Below are experts of layer 2 (counted from 0) of a mixture-of-experts language model. Rows are named router (the router's row for the expert) and show model dimensions 0-223. Each number is 128 + 32 x the weight over its row's rms, rounded and kept within 0 to 255. Numbers have three digits each.
After each expert's rows: a language model's description of what the expert responds to; "mostly gets" lists some tokens that are sent to it at least half of the time. This comes from a sample of Wikipedia text that the model never trained on.

# expert 2
router:138153142123166094137147146118158104112096144139121122178177136067151125119107131150170164141155132055145111228109170145082087120090110131121150074130183110093163106047127129112098137152091116179072086179140131046099164147165101179138076066125123095102151144166128099085125146138058154128081134091091070131096106149089125085085071113143118083128154118094091142142144139090123132147098106173053141146148115190114078155098111145116113143121192114149160142098140131168161105157116157134132142148142125114135121143158126135116255138124106056121145103178108171122136070147108162152108121085122089153130142133153186111140152144127095131178086072086116146148160116140106113084119
Description: Word-final suffixes, adverbs. Word endings like -ed, -d, -ly completing verbs and participles, plus adverbs such as also, not, only, so, more.
mostly gets: "ed", "d", " not", "ly", " also", "ated"

# expert 29
router:129122143082096038145128121137124152112081132164127107161079069062077140173106148133141148178106146142108105125142099162164114068165111163109072164119167159094236137057189119141133139171195068103108159122101143120136138152076105118098121147094118083173107103102140089163096151116134126133143158146090150133141148094113136131115139091128166143126174110082166126091204153080105160138082126090142185152083129186084206101161138067106075180176121125165169071105118080123123123186146133109153149206136101128118110121074126138150122158108087148159130119132118126139132145135129114172176115169127127131108091121165128106083118132082135114126108137097107121177153079116088057129148
Description: Digits in tables. Digits inside numbers in tables, scores, coordinates and date ranges, such as 0 | 0, 7–10–2, 2010–2011, 41°19′08″.
mostly gets: "0", "2", "1", "3", "4"

# expert 3
router:075085125101135137140088121160131179216073116129145156156108125116101153126161056106136113116090186089115133115147130131144086095167125152072081090122179106145148121169120096179082120154148124108111117084129147121093083164120144151092128175163128129178124168155208138081161152091126092090078141094126093187095102149192102096188093107055154170127124103149089130108143161104103134125063130156121188129054132125121132173109102117121106161101147107148163114085149102080084085192160150182151110178127114155112089161160142112165113157147102175111122126150119135187149096099130111132149109132116153140146143178193100084160143223158117128118139122081082142198163147116119089115117
Description: Quotes, colons, year digits. Opening quotation marks, colons after infobox field names, closing brackets, and leading year digits, e.g. "one of…, Language:, 1951.
mostly gets: ":", "\"", " \"", " The", "'", " —"

# expert 35
router:133127145123104113147140098139162140080164107060119124082179121031117101136197116119169201170161158090062097133095129178083102115153157152080110146188131138134153141128133144178112170079169104102091141104138122080118149087051205130103145146120168128125087132115133107152104126160180122142144124120138110171118109041143149133165105118091170116131190139169142155120146157091120101096111142113079125142136104216060191145110156090114133161206116113112104094122148134183179096077109159123156099125139100138140137119151135103163128111121113081126201131143156111150106078135084134162083109157113159086131094187157142144084130152142131144122160096164090168112143157130079125198142
Description: Word-final suffixes. Final word pieces ending words, above all plural or possessive s, also -y, -ers, -ed, -ly, as in pottery, Ford's, estimates.
mostly gets: "s", "y", "ry", "ers", "es", "ment"

# expert 6
router:084142136114093086152120126123097151134128132123095113160113089081103178148128158138124142163157119151086114157115159151121131041140126123136114147108101139197178127107193084159143167092120138117067152110142169152144087105071123111111133083093126160164182151130145138129113102138035121150131144108108140108096102132123155099103120115175108173148176118117130135094167128042105163129096121088156216152111108174087198116167175108121084180191102093166113128134127115140139170148110197127136114173142094112141119129110094180161132125070107130129109173149083112134094167107033138144120121141141146118084073155137136039116115192148118111220130153146080114183175122152089086151143
Description: Digits in numbers. Single digits inside years, dates, coordinates and statistics, especially the third or fourth digit of years like 1971, 1954, 1990.
mostly gets: "9", "8", "0", "7", "5", "6"

# expert 37
router:154110148106126168129137061129103116164145148131096161153133088070164175122146180102113087109160109098094155145130113136116128169079125106148122145116126167201129183147130121092105144162178120119126087157063196070069141146088114195199139153132153101126165157153130174138138174171093121129108092148137093123109122132185129150121112072147160128120228195158176123122105113105144084103173146122106140197098119126118165126100145098162085120206188106130140093117161103096122180131129076170120173166113138163140143138151176122117168085157116158102122109173159139076044126092128144114203109113091133111101185126141097095137108146168104123141168115139147053190136111095141119126098
Description: Spaces and color words. Bare space tokens before numbers in tables and between words, plus color adjectives green, red, black, white and prefixes like un, con.
mostly gets: " ", " m", " c", " b", " black", " right"

# expert 51
router:152067197135134104161149157115146122128082063130093129108105056075136157146091135134126130195077162122067206050123082108201112147100138156173145127090098203119112173124146118081127169162129106065123177152148146070130141083064121108128073133141150158121097110114133150107160109120074136150099138101155100182092116133129089151107048171157178137179085139088113099147156097145149118176062161147114153166128145195123130111157101173143113171171185127138183128117169162151147143197085159144123158124131075116114129135133093136113167188097138110107109098105131110138108178132125140124134094155163086128136127168095104114164109202118134128139097126099145140159154164151122129160154
Description: Name-initial capitals in lists. Capital letters and first pieces starting names after hyphens, pipes or colons in lists and tables, e.g. E in Ewen, Dyck, Monaco.
mostly gets: " A", " S", " C", " G", " T", " W"

# expert 53
router:136143125114152165224111103111021111114149125062033195147107080122118109120131146126119121154078113108106153074142127145143145138153155123117137167109082159148120163088180099172168137135091057100124089162079114087119077120106105124109081107146153076192112160150162112065127075155156079158098082178153175138074138149090108126072143145102165098116114142105056121149137148143131106134146106138077156068125091156122128108138119184114155155143199128139121142151141132145119177095096087147125172139138073166115146096112154109176140134141178185089124107132147127129149102127106151103168127129123081121128119140106131172092042155158142124187153118102156178154100150154083132117180
Description: Articles and initial A. The articles a, an, A, often starting a sentence or name after a heading, plus digits within long numbers and table figures.
mostly gets: " a", " A", "/", " an", "A", " E"

# expert 59
router:111131141097114147161167128130137142119066164097122150091148140145065135103149112111155101157066113094136143129106134163138117111091196118155167142136130143191082117142139122178163157083121125077130142104162106095129071127156190108180134089151088123102164160133127143088121203146171104078114095119116140162158112162135104123128090105105108143166129116115072131090128146151144131105148163129128144117103167106129143154161144084073109137161092113096129148120187207145150071101116111136083175160159190138163112106057078194119141147125093116133150165077116070112109111185089141198085141103067198141104154118134154079103093215161115115165180098159017148132132120155100130106101
Description: Sentence punctuation. Periods, commas and and that end clauses or sentences, frequent in census demographics and numeric tables, such as 3.5. and later, it.
mostly gets: ".", " and", ").", ".\"", "\".", ","

# expert 40
router:062071176096062066191109085135102113180071146174126130129134101074125139142098187131116115152168157166094118167134067151127111127153114163118093142098102127123134128076141103135154137101161098104068142117117120117086151146061100069111142162135151074093086079139135166095072140062108134120118180105118083072177115139101145135167148137135153182119159082102121134137128064140168096081072128107170157084087117149110152133129174117102120165173091151102177128065106109130100127155089196073146159153115100149121112120116146160148138109156149154107095131175159145129102120114117175137092154138154149213103129123195136138099098170121129070140118159154087155155141143116074067184159
Description: Leading digits, th pieces. First digits of years and scores in tables and lists (1 in 1969, 2 in 21), plus word-internal th and name starts like Ja.
mostly gets: "1", "2", "3", "th", "the", " Ja"

# expert 24
router:088113142097117097167110113109137159101141072072155126121060183138082124151114122170122133112205141104174205174149123141120145121141104101139125143114124114151117111131109067136062141178146109092115125218144110132120093103116100147130178138114162077126160176089131165081133121101060143137122072154143110118098076152212065155121129169106154128124176151090139076147147135121097140182112163106099105071122123114183202111150137173143125092126134116163139105144119161149140061079130101104101097143081116161145165090122202123108134076123163137115104146118114077142154052136101092115122134134085119138116125100102087135101187142163062100119122173043111124116099101127096045122125
Description: Line breaks, section headers. Line breaks ending infobox or list lines, section heading markers ==, ===, and colons in field labels like Produced by.
mostly gets: "\n", "==", ":", "===", " ==", "===="

# expert 18
router:085125172149089100106133123120119093163113100121103091117116184079133161161110169163121127205090126128097198149116190151109141096064135096088165119119138141095105134103128152142171160150159152122083151137107120135185164072077174172199110099173082137136148116112160149166159154048128104172139138127090162128077094169168074146108164164125110109116226105097117088139114126115157104170174071139159129162181122125090120114136137147157152129146087147141122112078130163100094114098087159112111129144171147132117084103104154126114152149035151156163061156108108076137063103113176126122156134094172051161102150088103106136176108111154122145102189113124159104126140132110178145113178
Description: Country and place names. Proper nouns for countries, states and institutions in running text, such as Panama, Kentucky, United, University, European, Prefecture.
mostly gets: " United", " I", " University", " John", " National", "U"

# expert 45
router:153107192119147093100137147120128126168103128165075098106134141089147134156089170099133121226129132108082164078113124126142135176098088159116175067091157187133136183146130161073078175117113094087090147112105152152092145062007139164137124166106138122151127191125124166070094137116120121123125119080168095136130156129098056155147086166139132108135154169082092093133131182142172126137107116123103100105082134190173132103149126099094118105142206132123170135122165144147163138151152152132160121156113137139107130142145181158138156152139077104144113068170112100104133156111152181095147066160155112132103163141074079121151118165116124115130098108064153123199165156132051102104152
Description: Capital initials of names. Capital first letters beginning proper names after the/in/by, e.g. B in Bulgaria, Baghdad, Béla, plus spaces and middle initials.
mostly gets: " S", "S", " C", " G", " T", " W"

# expert 44
router:109130135119164148133128138137100122174096117146099091123112112076178141076079170099133117120142149146152112138139119139085113123141115161197153134094090132127109148144109168135084123216152095163152128127213147108109041109135129131115098102162111143099130154175133123121086123141153137155126116206106142147112126146178115122072147061132105218154126041108077104133147122145131128137065205116070169164153165094130104128134157090126108082177153136122157028127108073113113101129164123140094172097124103120088116139153156115104129145094091133156110081115177094101134032119141153110144122183150071122106181192143096118084078176147097124151173091139125110157130116102124063119155
Description: Articles and function words. Function words in prose and infobox values, mainly the, a, on, that, which, its, has, after of, in or commas.
mostly gets: " the", " The", " on", " that", "The", " it"

# expert 1
router:132128115133146121154147085194128102222135123133106121107182172125181106115142159091108174140179136151134137127111141129173127066206142165152157096140125156080098180183156129141154123167181125128124066130169112158160054142086123113112126168116097097163139083140089038114142161101134097088156116121085127112145147166112068164141130071134121124118132098143138098140125072101157144145108166161148188164101181140120085121124153160157114080121162120177157108133122171156163172139137165084135154128167151140167085098063021133136104070124131086137155149044100163143121156164106143170156121130069056123131128146091088161120144120133128177110126184122101141151163106146083121139146
Description: Prepositions after nouns. Prepositions like of, in, to, by, with, at, usually following a noun, participle or line start, e.g. walls of, In the town.
mostly gets: " of", " to", " in", " by", " with", " for"

# expert 16
router:130132103146141145188114117136145159163079085168128091114175112065081128168135123197141084175095107126085156088117077121137100114075094121126162085164091154071140164150142146093119156166136131043101117148155183105142118120195146135112061145129084168106117145121159123087057058115124084139119139092121140169146139154152146123136072138185203163149083197103082131065183141145127147122169155125078132096146122176087164128097153143150164119143183121111104127126135085141148084123034166152138183142138121124109127084109153143114111134144127084123057138112183106091121147128073159141119124126091169111126130109150113084161069176153161117119134111063148128082130087082105116150129
Description: Pronouns and table cells. Subject pronouns opening a clause (he, she, we, they, I), "the", and table pipe separators and name starts in tables.
mostly gets: " he", " He", " J", " they", " She", " I"

# expert 38
router:076156101161116120114149166194127120167112085108120177075141174171127125135108135123153140168185112086142113057097122120078110139088099118109093100178145147134128139147151116163144130105175135194134059076103101116142077120180193139067122111150174109139173167156145094101051090098119120117109160137155064112118182091143063176092087178105093145134061148137159111171115180105102145092120113128132136065162165091113128118100170143104136062124197140142115138120167099127166092148114071125165107145127126122136145125150074133157177118078105061138105133058157141106136135113092118105091100079088100111123062145172139120173091129174128133131191089168159120134125142112154133174108
Description: Table and list punctuation. Pipes ending table header rows, separator rows like ---|---, colons, semicolons, list hyphens and closing parentheses with punctuation.
mostly gets: " |", "|", ";", " /", "---|---|---|---|", ");"

# expert 43
router:133092085111121097159144088164124148202167126065107112160113176148127110134119117186125147131158137103171160156115178149151110046136127092105175104152136168115107208157136144183141117149150125158110080116160101108133047143127121117135113162143122103169143104136113097115083202154171097037186144165145100053154108149133053115153110026172160098141099115111114116175175090098180128148125147127154172198153216120138136147114131179162091093100137137151111158099142137105168162156151180083137128152102118162140113150095071160152153093100137090144148138094120136098109141153126144188180053100100110165130126151110096122115119120132117172099109130110084117167121131103116124139099
Description: Prepositions after verbs. Prepositions and conjunctions after verbs, names or commas, such as into, until, under, with, and, plus colons in credit lists.
mostly gets: " of", " to", " and", " in", " by", " with"

# expert 54
router:107151044085112049118129175148094139112137113104094129128116048161067130127095136139144180077156119120075156114105137154192115140186155140136083141063107137161137093133152109159109144133135092156174168111114118102141101150130092165103089068104134173174133108149133145154150133090024129114145091166160142099156137072102120145103152146110161115084163085125046110119088122121142156104081099116085191140158073084108104174104183085168094144090101107128116097067137118097171131165107150164118085144162124088160093127099129136126123116135113089131120210165168149076141106131096076117125119137036145149141156100133086144154121090179093154128104160140153136168139088103150111159109
Description: Word stems after prefixes. Middle stems of words following prefixes, such as re-mark, commenc-ing, amend-ment, re-bel, sup-port, often before -ed or -ing.
mostly gets: "port", "pos", "il", " title", " single", " support"

# expert 19
router:117104140128127152090189163086119088093114078121087194088153085053121088128137151128161158103104183118050095057091103154105123125116138216095124202088137119166146166108119114104133172118140095079189167139125190112178139139075136135100148130105168136153102122107137142150126094152118117102175119115166099117105034128131162113066140146183101137133103105161140118129156119145165170112132137108158152190156141133088105099124160101133135219144170151209132130174146170145100085147137150179118145106094110160130142128140100135160171128114159083191169169102166105140144188138095100094198098131121148147142066143123126109152125152166088153140136182122123144095142107146089091118167
Description: Consonant-vowel name syllables. Syllable pieces like ri, li, ro, cor, gg inside rare names, species binomials and place names, e.g. Scoliopteryx li-batrix, So-cor-ro.
mostly gets: "ri", "ro", "li", "ci", " Li", " Car"

# expert 31
router:142107135130113101137130107150151160082165119061106097054135153082089107109167121124119159211202133069130116136089113124133080146175110129108134116168149126207125175152105156128119158163161064145126074119169098125102151127079201122117151178146124120123140139139122126159140099122208148177153146149154158131117107084100123179153141087118170129127187210080156128101132140074128090110123145076129102127109141206058184146117139134091156182168078131097139063156120115140124059068096164078122123143133107133140139129184159084121131108106139128096140102177113091095061109119152133146132104171132106117118149175143152167069124126140132152131165094182085144101120137161076156180140
Description: Word-final suffix pieces. Word-ending pieces, above all plural or verb -s, plus -y, -es, -st, -ers, e.g. Indians, roots, succeeds, Brothers.
mostly gets: "s", "y", "t", "es", "c", "S"

# expert 15
router:112158106085146121135118105069137187095137116109117152072067111126051150113116126162128128082136206073174154151135163160055108059132113148150134154178127140139122106148160092111105132142101116130162103158117107132184174142094075110193070143079163107076160144094146171149142154119108085119130107109119122164080121045116099125105120199140160083128164084112161088092117118160112178174162147154103120113104166094199164093133171154118123110086161116140124109133148179132065129084124105081094095128090140177116136132146150119116121068109128133142116110120130048111137085137170115135068121174034144167142087144136116097115183108113110117130171124089116117167139134065112108178157
Description: Line breaks, structure labels. Line breaks, section headings, and field labels in infoboxes, taxoboxes and tables, e.g. See also, Born, Died, Total, degree signs.
mostly gets: " Total", " Location", " MF", " Genus", " Votes", " Preced"

# expert 21
router:110133135117105111098135130129099108141177149133143160137078102118125133173184184123152061121088171083103118128119149216109072085135168133174162185116161162092139091116116101129154164112081153162121103120122182148163136070126172127140139054115122135179168106116118136145178191102168112157142140138100109102115112018141147126158101166149118096156183067099154080127207144112135144162106118132111121072134056132083160186159133101167098136192138111133147112111114142178131142153088098164126071161122151093139195116091149112127122164106186152117089154090080088154134132095188135107116172166147170160137154150125119098157138097138153134216164100096171137139159122144150114160147
Description: Institution and role nouns. Head nouns of institutions, places and roles after the/a/of, e.g. University, Party, administration, legislature, %, km, FC.
mostly gets: "%", " University", " km", " Party", " State", " school"

# expert 10
router:110165106073170145110118086150080146164168147151113197141105067111095130165150129110128157163104152088148142087109090139133117098157123050126113110128149104094195167148195106163101136173109108109104075127129116109086111177174145057111092145137097094162144159173124084118086144103089100163188191103131103048086101151081162079153167058095115115143117163098111085129153122153111102095142116116190146211102160172096182133117138125171117078097104078148112110176140106098175144124134149121090121123160187163107159140177142141141089148124165148141094136016107086116138127131115144141156158142124065125126102159120150126132154115138167169110141202130135157158136156119125122101156
Description: Function words after subjects. Common prepositions, articles and verbs after a subject or comma in running prose, such as in, a, was, is, for, with.
mostly gets: " in", " a", " was", " as", " with", " is"

# expert 63
router:169186118155121110166169166091155166092105066141083112117078104142132104127127155128110141191166130155104112172121144161142159172132152102152114161058064162121103139122069136118069214224131097107102088133170081076136081130119122105138080173159164121159131144099145136154062131153114130135125158116099059132157156179124103052081109154146151213149148090108138131142150113119152090153101148156088140123147086196072135152104150174140129168123154125100182075089077151109155093152112141091075069135136083104116167065104172124156114077143158104146118119190131153118140116150151147110140128108146121092185142165095132110143125115104104187109128116130092127172165111136144147159091
Description: Table cells, race results. Short capitalized abbreviations and digits in results and election tables, e.g. Ret in racing results, Dr, vote figures.
mostly gets: "N", "D", "B", "G", " D", "P"

# expert 58
router:097124153161118108121126097114100122199106122056122089146152102114152189109135101128100137145163128134136170120131135134103122117100106122138160209148068130148153153151142056160140166182095142126079156166148107138145165141119227158130111081083205115144140130112144129080076116126057149103114118146146108138070088120137184128084154129096157149124136174141108118128104107140144148108149158102121114103103096104140137137193152093125084122168134082175126092151080115178124125166106190099181167160093183087159079102154069200138100100096113157120082080211176066109124125106035215132118142138159138134123131156100127145136111110194117129133105105119078138155125087137122139128117
Description: Inner year digits, Har names. Middle digits of years and numbers after earlier digits (19-1-7, 68,3-7-5), plus name starts like Har in Harry, Harris.
mostly gets: "ar", " War", "har", "ke", " Ra", "end"

# expert 47
router:151100112117105153118129133118130130116107100133112164104148161044118123088079127140142107104105140126090076022116166166092135124195147127089112172105081092119114146046173099186109128078134117105125128128133148113122133118121129114166119170141160135100109110093089133106113101154138077148146146157160098085124067162175164136083114150101101144198099135160115126167113119123118144142139142130152104064128130229105139128124163102143115145135132111169149105164164059163146092102079142178055150120088157163134147115132088116113185117137077097158149156152179108167084087094107126123200212160103124080060071143112115146176170138117075113124113178089152146155149068077091121128132
Description: Taxonomy and rare fragments. Middle syllable pieces of uncommon words and names, especially in species articles, such as amp-hibian, candelab-rum, Per, Cur-tis, egg-s.
mostly gets: "mp", "amp", "ac", "ton", "per", " Bur"

# expert 62
router:082158148101093068146128148102091154112132118115125109167122094070060218163139134131147133179123132147103113145113173175147141032156145099138132164129099133122226127091186080154148165122130123110107143118124152164132134123067108130101122091076133154146161140108135116133098114140074137129140102124103136122075123116115158116105125094168107185125194098087153151110180157066116175146096105097131160169097129190084192103138133117112066168154097080187106117146124103163135178167134198128126143172105096102136111132103078174139143118049148096141115145144115112153085180145063121149150125158152154114086098154134136082161134159121145122170132140134084108212184104119086080150152
Description: Digits inside numbers. Non-leading digits within years, scores, times and counts, like 19-7-0, 2:0-6, plus teen and eleven.
mostly gets: "6", "5", "9", "8", "7", "4"

# expert 39
router:128108121120147136141082199117111145127157136143085123092095181126102119155151169093173056174129173129098151120128151125151103153135163143145116138089119155078134127164141076102119137144144153135122127160098183194133129137137164155139134178119094097117107123079113181143183159129129115066101093090110132081151147120106160089141191213169155192175126165104076070110166197112175172163087144158113130108143120140144158103109144122147131162116138077146207104155093162136169080177082103142122134134167114087123167134179147152161135128049083124127125154100217155111082079135087090144167098204136162155097096108137096075111076162123146130146124093110146195151146093129090142136133
Description: Technical terms, math notation. Word starts in technical, mathematical, legal and catalog text, e.g. log, disc, Human in Humanist, MPC, 5-HT.
mostly gets: " March", "·", "PL", "NA", " Sc", " human"

# expert 11
router:135134127136099093126188180116125121111164087118121124087196120128089146131105138168129123195149162124065159089092068143152088145119156178141145158090095155176130153154166128121172151123117109069137200125150150105112143158127153101100141112107183148215050158158141152116102074168082126151101121119155129183070110067150125132152094141159207165133093140099154179149114118161099149192116153083119190143127133117115100112154136113110093173131152152170234089144131152161145130183086152127161101101151086162129083121081120160136169098145160120158089130109124146133051100154100115142152122168165140134077130116159147169104097101144135136084133201154111113123156110086149136197140
Description: Name word fragments. Short syllable pieces inside foreign or unusual proper names and words, often the second piece, such as Hen-k, Fol-k-wang, Le-ón, Ro-y.
mostly gets: "w", "k", "g", "ta", "ga", "mo"

# expert 46
router:135120186156109124152136093178132090172142088111078106100127168138048122071122185181130142170117155147124155165097133139103122111111142131110137098143107121174181086104118092085096108164127099163160165076133156150101146151116092131125144082077140118122150106093139132164130112140113101129105131144125171082141088151171153093112163174127155086139109168087114084162118114126148106136125113169123162174153111069101154075169091183137120101107199080120137061183088125118168123099101122139064216125170170141128179131135140167161187190078045160166094158154155171100102080094143116104091133167148147178104132094149094126178146120143103122136182149214149095170097114105115097105120
Description: Determiners and national adjectives. The, his, its, their after prepositions, and adjectives or endings like national, Olympic, American, -al, -ic, -ian before nouns.
mostly gets: " the", " his", "al", "ic", " its", "ian"

# expert 0
router:139163114142157154146182176086150086122156140131098144130083156111199171177135131108100178111122135116147141175116120193127093069128200129168101111161172084109147108127116109136142133130127115149101069195140128144125167092128080168153108061062160093110164080150182118056157123120088130057064103166121119157133081118103139106090128105061132111117147149079141124138095098104111115121112105132065154150147160195137064174140114136104130141123118122143109115135101117130148104152087190164099150136137166145144173119110146132142181096155086081174189149113117149116128068122105183188096136163131040117112154206123137119114138158152120083117195102091074172158138139110126094137137
Description: Past participles, verb suffixes. Past-tense and participle verbs or endings after was/is/were, like released, produced, commemorated, announced, plus stray table numbers.
mostly gets: "ed", "ated", " up", " made", " used", "ted"

# expert 60
router:079069120162072116187147123145094105082110096098121203051133130044115136127117104150149143107114134108081043118125152148090118101088200146125068227119099128172143153127163129129125161079109116125238154123104139098135123126123142197119087119132168100162116099094144148150108118177148122153179110111163152123120125117107153058087139105120106121151105138159101127109168110170173122132165133123154126104132128179107139137136184121100135208136108093156115138166127150110165097125167161111097116132122149145174161125099101152174173126169143150158111144162142112160136102174125117122122072083127179169116127121130129113166151105090116185113212121145100067105157052066152133106151
Description: Foreign name syllables. Inner and final syllables of foreign proper names, like Krumov-grad, Tytingvå-gen, Inša-kov-s, Gheorg-he, in tables and lists.
mostly gets: "en", "um", "son", "ton", "den", "ov"

# expert 25
router:115116184085100138100131101113164150195087138107110122092130142117144174167113126084132112104114123116156157154135161111139150123094147096124152123194131148090121140126174074126172116105192119115120107050157076160137132114119212132212109092093145146131138188131113063143153110149169136104208110125141163114166105138122095096112117021160131162132097138177112182084182081164162105138098082108149144114107130134136077113119126145122059129112164130152126106163156169094123171147120118129111183167130127199202099151103166151113170097090136142128193104130160130116091187160143084100103116092061155138117113064185138119118153099112147112108133118109118125191135151127044149108106
Description: Commas, hyphens, conjunctions. Commas, hyphens, dashes and list-line dashes, plus and, or, of, equals signs and prime marks, e.g. Trans-Pacific, harsh, with.
mostly gets: ",", " of", "-", " and", " –", "),"

# expert 26
router:146141126107162099173192125109142158144168165113119115157100096132091167159142105174150113155100104134087193129130160194086116055129171161174130155070095079066124151135099131090133166111140153158174082091148063176128090123183114118137108151084152089156200130128142132120163153115155105123146076108081114129105125112189147071140086094121099121155189152179148102075168160099122176169175125133101150167167129214078180121139115123106119142122106136146072070153127152086072146120126175083085051156096154158100101117122176105102154195104125165164142141161133124139114199134122118140115133075108120114118147108111094110156179146110149135179141130127130188151158146164128111150167
Description: Biography topic nouns. Common nouns in biographies and arts texts like university, film, album, career, children, years, plus digits 9 and 8 in years.
mostly gets: " University", " years", " film", " work", " album", " Party"

# expert 50
router:124141103148095129145111172149098079177135078148103138185126091081142107109096116085099144139163117138117146123118088177102120154153112175211145143148045091096126192142109091155176172160171144098163084095177196125091094149118092137137086113096141121126132094104127074148130073160085112079061120180132136119078096158143135081114153126125140196115154129093088095182149128134111099116137230105079157051100123147123162141165155158139137191161111117147159054124128128164134138107136107092112170118143108133103134090074172159165168113153136106169096130148163147098116064123145130122132131169120106117129171144130106172100112078185086190132154090069096155122108139148119130114177
Description: Month names, spaces. Month names after in, pipes or dates, plus spaces, line breaks and sentence-opening In in prose and lists.
mostly gets: " September", " March", " November", " April", " August", " May"

# expert 34
router:092090167084070143128118159171122106144106127101132119103105140139045118139132154097135103136120122116115099096111130146109096091092109108111122162178104139164114097153135095147139151119132102119110073082011137094047070183142196110095098119114155143163162154137132156157116175079127144106158096160106132161165120099161067134152121071169115168145089128086126161091123172158146157136104097116152104088122066081140094178145139122110067104191096093095141124131180191131141108138142115176141088189133122107128107054052147166143124142082102135121144177128121128100123188157096181181126137081127187138112155125120166060075077131106150139144113070127098141163163152137099113102093
Description: Clause punctuation and connectives. Commas, full stops, semicolons and clause openers ending or linking clauses, such as that, which, when, whether, who.
mostly gets: ",", " that", "),", " which", ").", " where"

# expert 5
router:118117085107151091141156055206137106186157102134096153070125154125147123141105133109102166121205146146138177146089137098128134057149181100124113081158091156111117225116133161125157132177128121136106109139117098100164082165138106061133133134138100129146151115187105078113095126137128132125170141163105138075159133161115094125115122053145130106139123138145148084164141049082189161145174150176168146193123242117132102150105149171185099090102105116166145139138124163143170122179122158090114172136160134158131095129111038116130146122126123129195132163065096166122121168132141173167180086089087097155111121136118107134142165110120130155111113198109088140152157145105137134121118
Description: Prepositions and conjunctions. Prepositions and linking words after a noun or verb, such as of, in, to, by, and; also Spanish de in names, and due.
mostly gets: " of", " to", " in", " by", " with", " for"

# expert 42
router:157117174146113099179132084138129110129086142072142103149161104108075118133134111185181088151157149156109110133144134139098126126154110079104065167097099126075134139160147120192094153111120135111143123108072150085085071147120131177229079127117117071092099148105113102148127131179085184112113204159115133077161062106124124147125141127131141079120164117127075114173113161149132126136171159110063117081153124133102088206130141109140130187122128067167133142136070087140157078168138200133169170132116124132166118114149136127144179111107070069153082085145119133082172093139101118091127126131146139139113108122127139195143085101134122135220224135133165136182122138132132137121156
Description: Adjective suffixes, superlatives. Word endings and modifiers forming adjectives or superlatives, like -est, -ly, -able, most, Best, only, all.
mostly gets: "ent", " all", "ant", " only", "ty", "able"

# expert 12
router:092130108143145124085094111158140164176182108128136127116181068067144146163100160104118127074116130130109181144106126074133136173096096105133109196120135150095125143048151090076196102139137113134088175120168126153115191123063204174163163111124184123132180188159111098128184098159123096135125131126177156164116127174138132161155136037123190134157183171133131148196150093100108092090089118089102194108123124122107093159168184157150089095139156156177181137169110152130115121177093113168098089185099147139157093151192132141175175125139088144140181116117149127146087155111094084128139164095129156129105110120187141153162092108097135137095125123126138098140158144120127111116091
Description: Hyphens and dashes. Hyphens and en dashes in scores, ISBNs, year ranges and list bullets, plus line breaks, commas and table pipes.
mostly gets: "-", "–", " over", " un", " km", " mi"

# expert 56
router:130061181110131168202171116152134093130128110177101193156138119121154153108178197091139146154214181131054183070082126115093100146098163191141137156129079127145127183100123161078131150155134142140155129112111178054150140110111090155223083114126177113148091116143203146136124107136173122129126133173114143116082125163157175140133078122206175146150149126162085082129135161154144119119141129095136122131118163102098136151148122157156104135097146105142170149156155178097090129106119089173144163135148112142129120134181160146101128110131137127160108089084085106110143183136119173131145124113093107119035188112123130070137192195131138118172125153099104146157160095131114116122169
Description: Spaces, word-initial pieces. Bare space tokens before words and first pieces of split words or foreign names, like auto-, Tho-, de, La, Ex-.
mostly gets: " de", " I", " O", " Le", " Me", " La"

# expert 33
router:165121134107106041160170183121134128077139075068120146055137134042137116069126147106156130139128128136066148114056140193110088079055142160116092165099154118157178192085158116104108167132098090099184149111104171093044145145103108135094124117125131143138123142164163135126107087127153135179092147166084096096110083107106142085103144089121093116150113107143100109120169069084150151182113161095134134151170099196133141112110158101138116183113130143111139100108106127164136113138105126072108134118146125145191078104093130125185174125098155139187146126157116124142118126200121090065137128156099130184131105114117104103130118070160062151062136156158110093113156094109136125173132
Description: Inner syllables of names. Vowel-led syllable pieces in the middle of foreign or unusual proper names and words, e.g. mu in Olmué, nu in Magnusson, iz.
mostly gets: "u", "ri", "ci", "un", "gu", "go"

# expert 28
router:117129168102128175123121154139110083158146127123136134088120150132061147107120153125190152129137113072138143065101141145081101106122113060079120099147169144105183132133148085141150165162175116156116074047086179089124076097157161126076137073170117136171142157116165073109091184124042153172168115113166102172108124132144139169132083087092098160132082114121122164102148165131105085091163097086133161115168097100055173201153175087087112109096143103117155134142185096135184132133066105126145077137094150111107157087191096158159121129130145085166078105082149107067133092141090145147138108107178082103153130135128131160143122072185121179112130139097147119103145106121158143120125
Description: Table pipes, closing parens. Table pipe separators after numbers in results and election tables, closing parentheses ending asides, and copulas like was, is, were.
mostly gets: ")", " was", " is", "),", " were", " are"

# expert 52
router:109128181112160093193113087155128145094162104115126140073166117097131083124186127120134201174151166031099121118092103128154084164162092121132151167132165149189142141156142118129098144161117106123103148115129070125138167118066160158116170117102094145108111109156159104188093096116193169113143161105144171171121165112131110166193169106151189153111125180128166123124102143071121103104097109075098108103130122173067200152102126124117134150138123075082098096116098115106155056041136130101163144121138087147111141102162086090152123139084152120127136083138134105119113118079128176183149112124131128088058125141128165132108180161140133200147148104116131137095140181107034154159122
Description: Plural s endings. Final plural s and es on nouns (massacres, protests, references, pounds), plus s pieces inside words and States after United.
mostly gets: "s", "es", " S", "S", " Al", "as"

# expert 17
router:148128147162077109146142123153144098164137124056057130144125138148093180132126075092089100154135167187127141162084145120124098122093192113121141101156129150145157197123132075127156136150133113167163120106129159136090165182145094127155134121162124086059139130129109176143146140138142146148070163208121208076186169136138167147125092167101128126139112177125117140148121151109173162153110139107090132106162132079121116104164157219101094176148155115159138097183112128155127195130124170165147169156170101134158152135198092135109138124048050149151047149148131167130195108144101144118127068148101171171115113132112101138161138195130105151127185062147095102118138126096119123115154
Description: Adjective suffixes, place words. Adjective and nationality endings like -istic, -al, -ian, -ic, plus capitalized place or party words such as New, Democratic, Middle.
mostly gets: "'", "al", "ic", "ian", "ist", " New"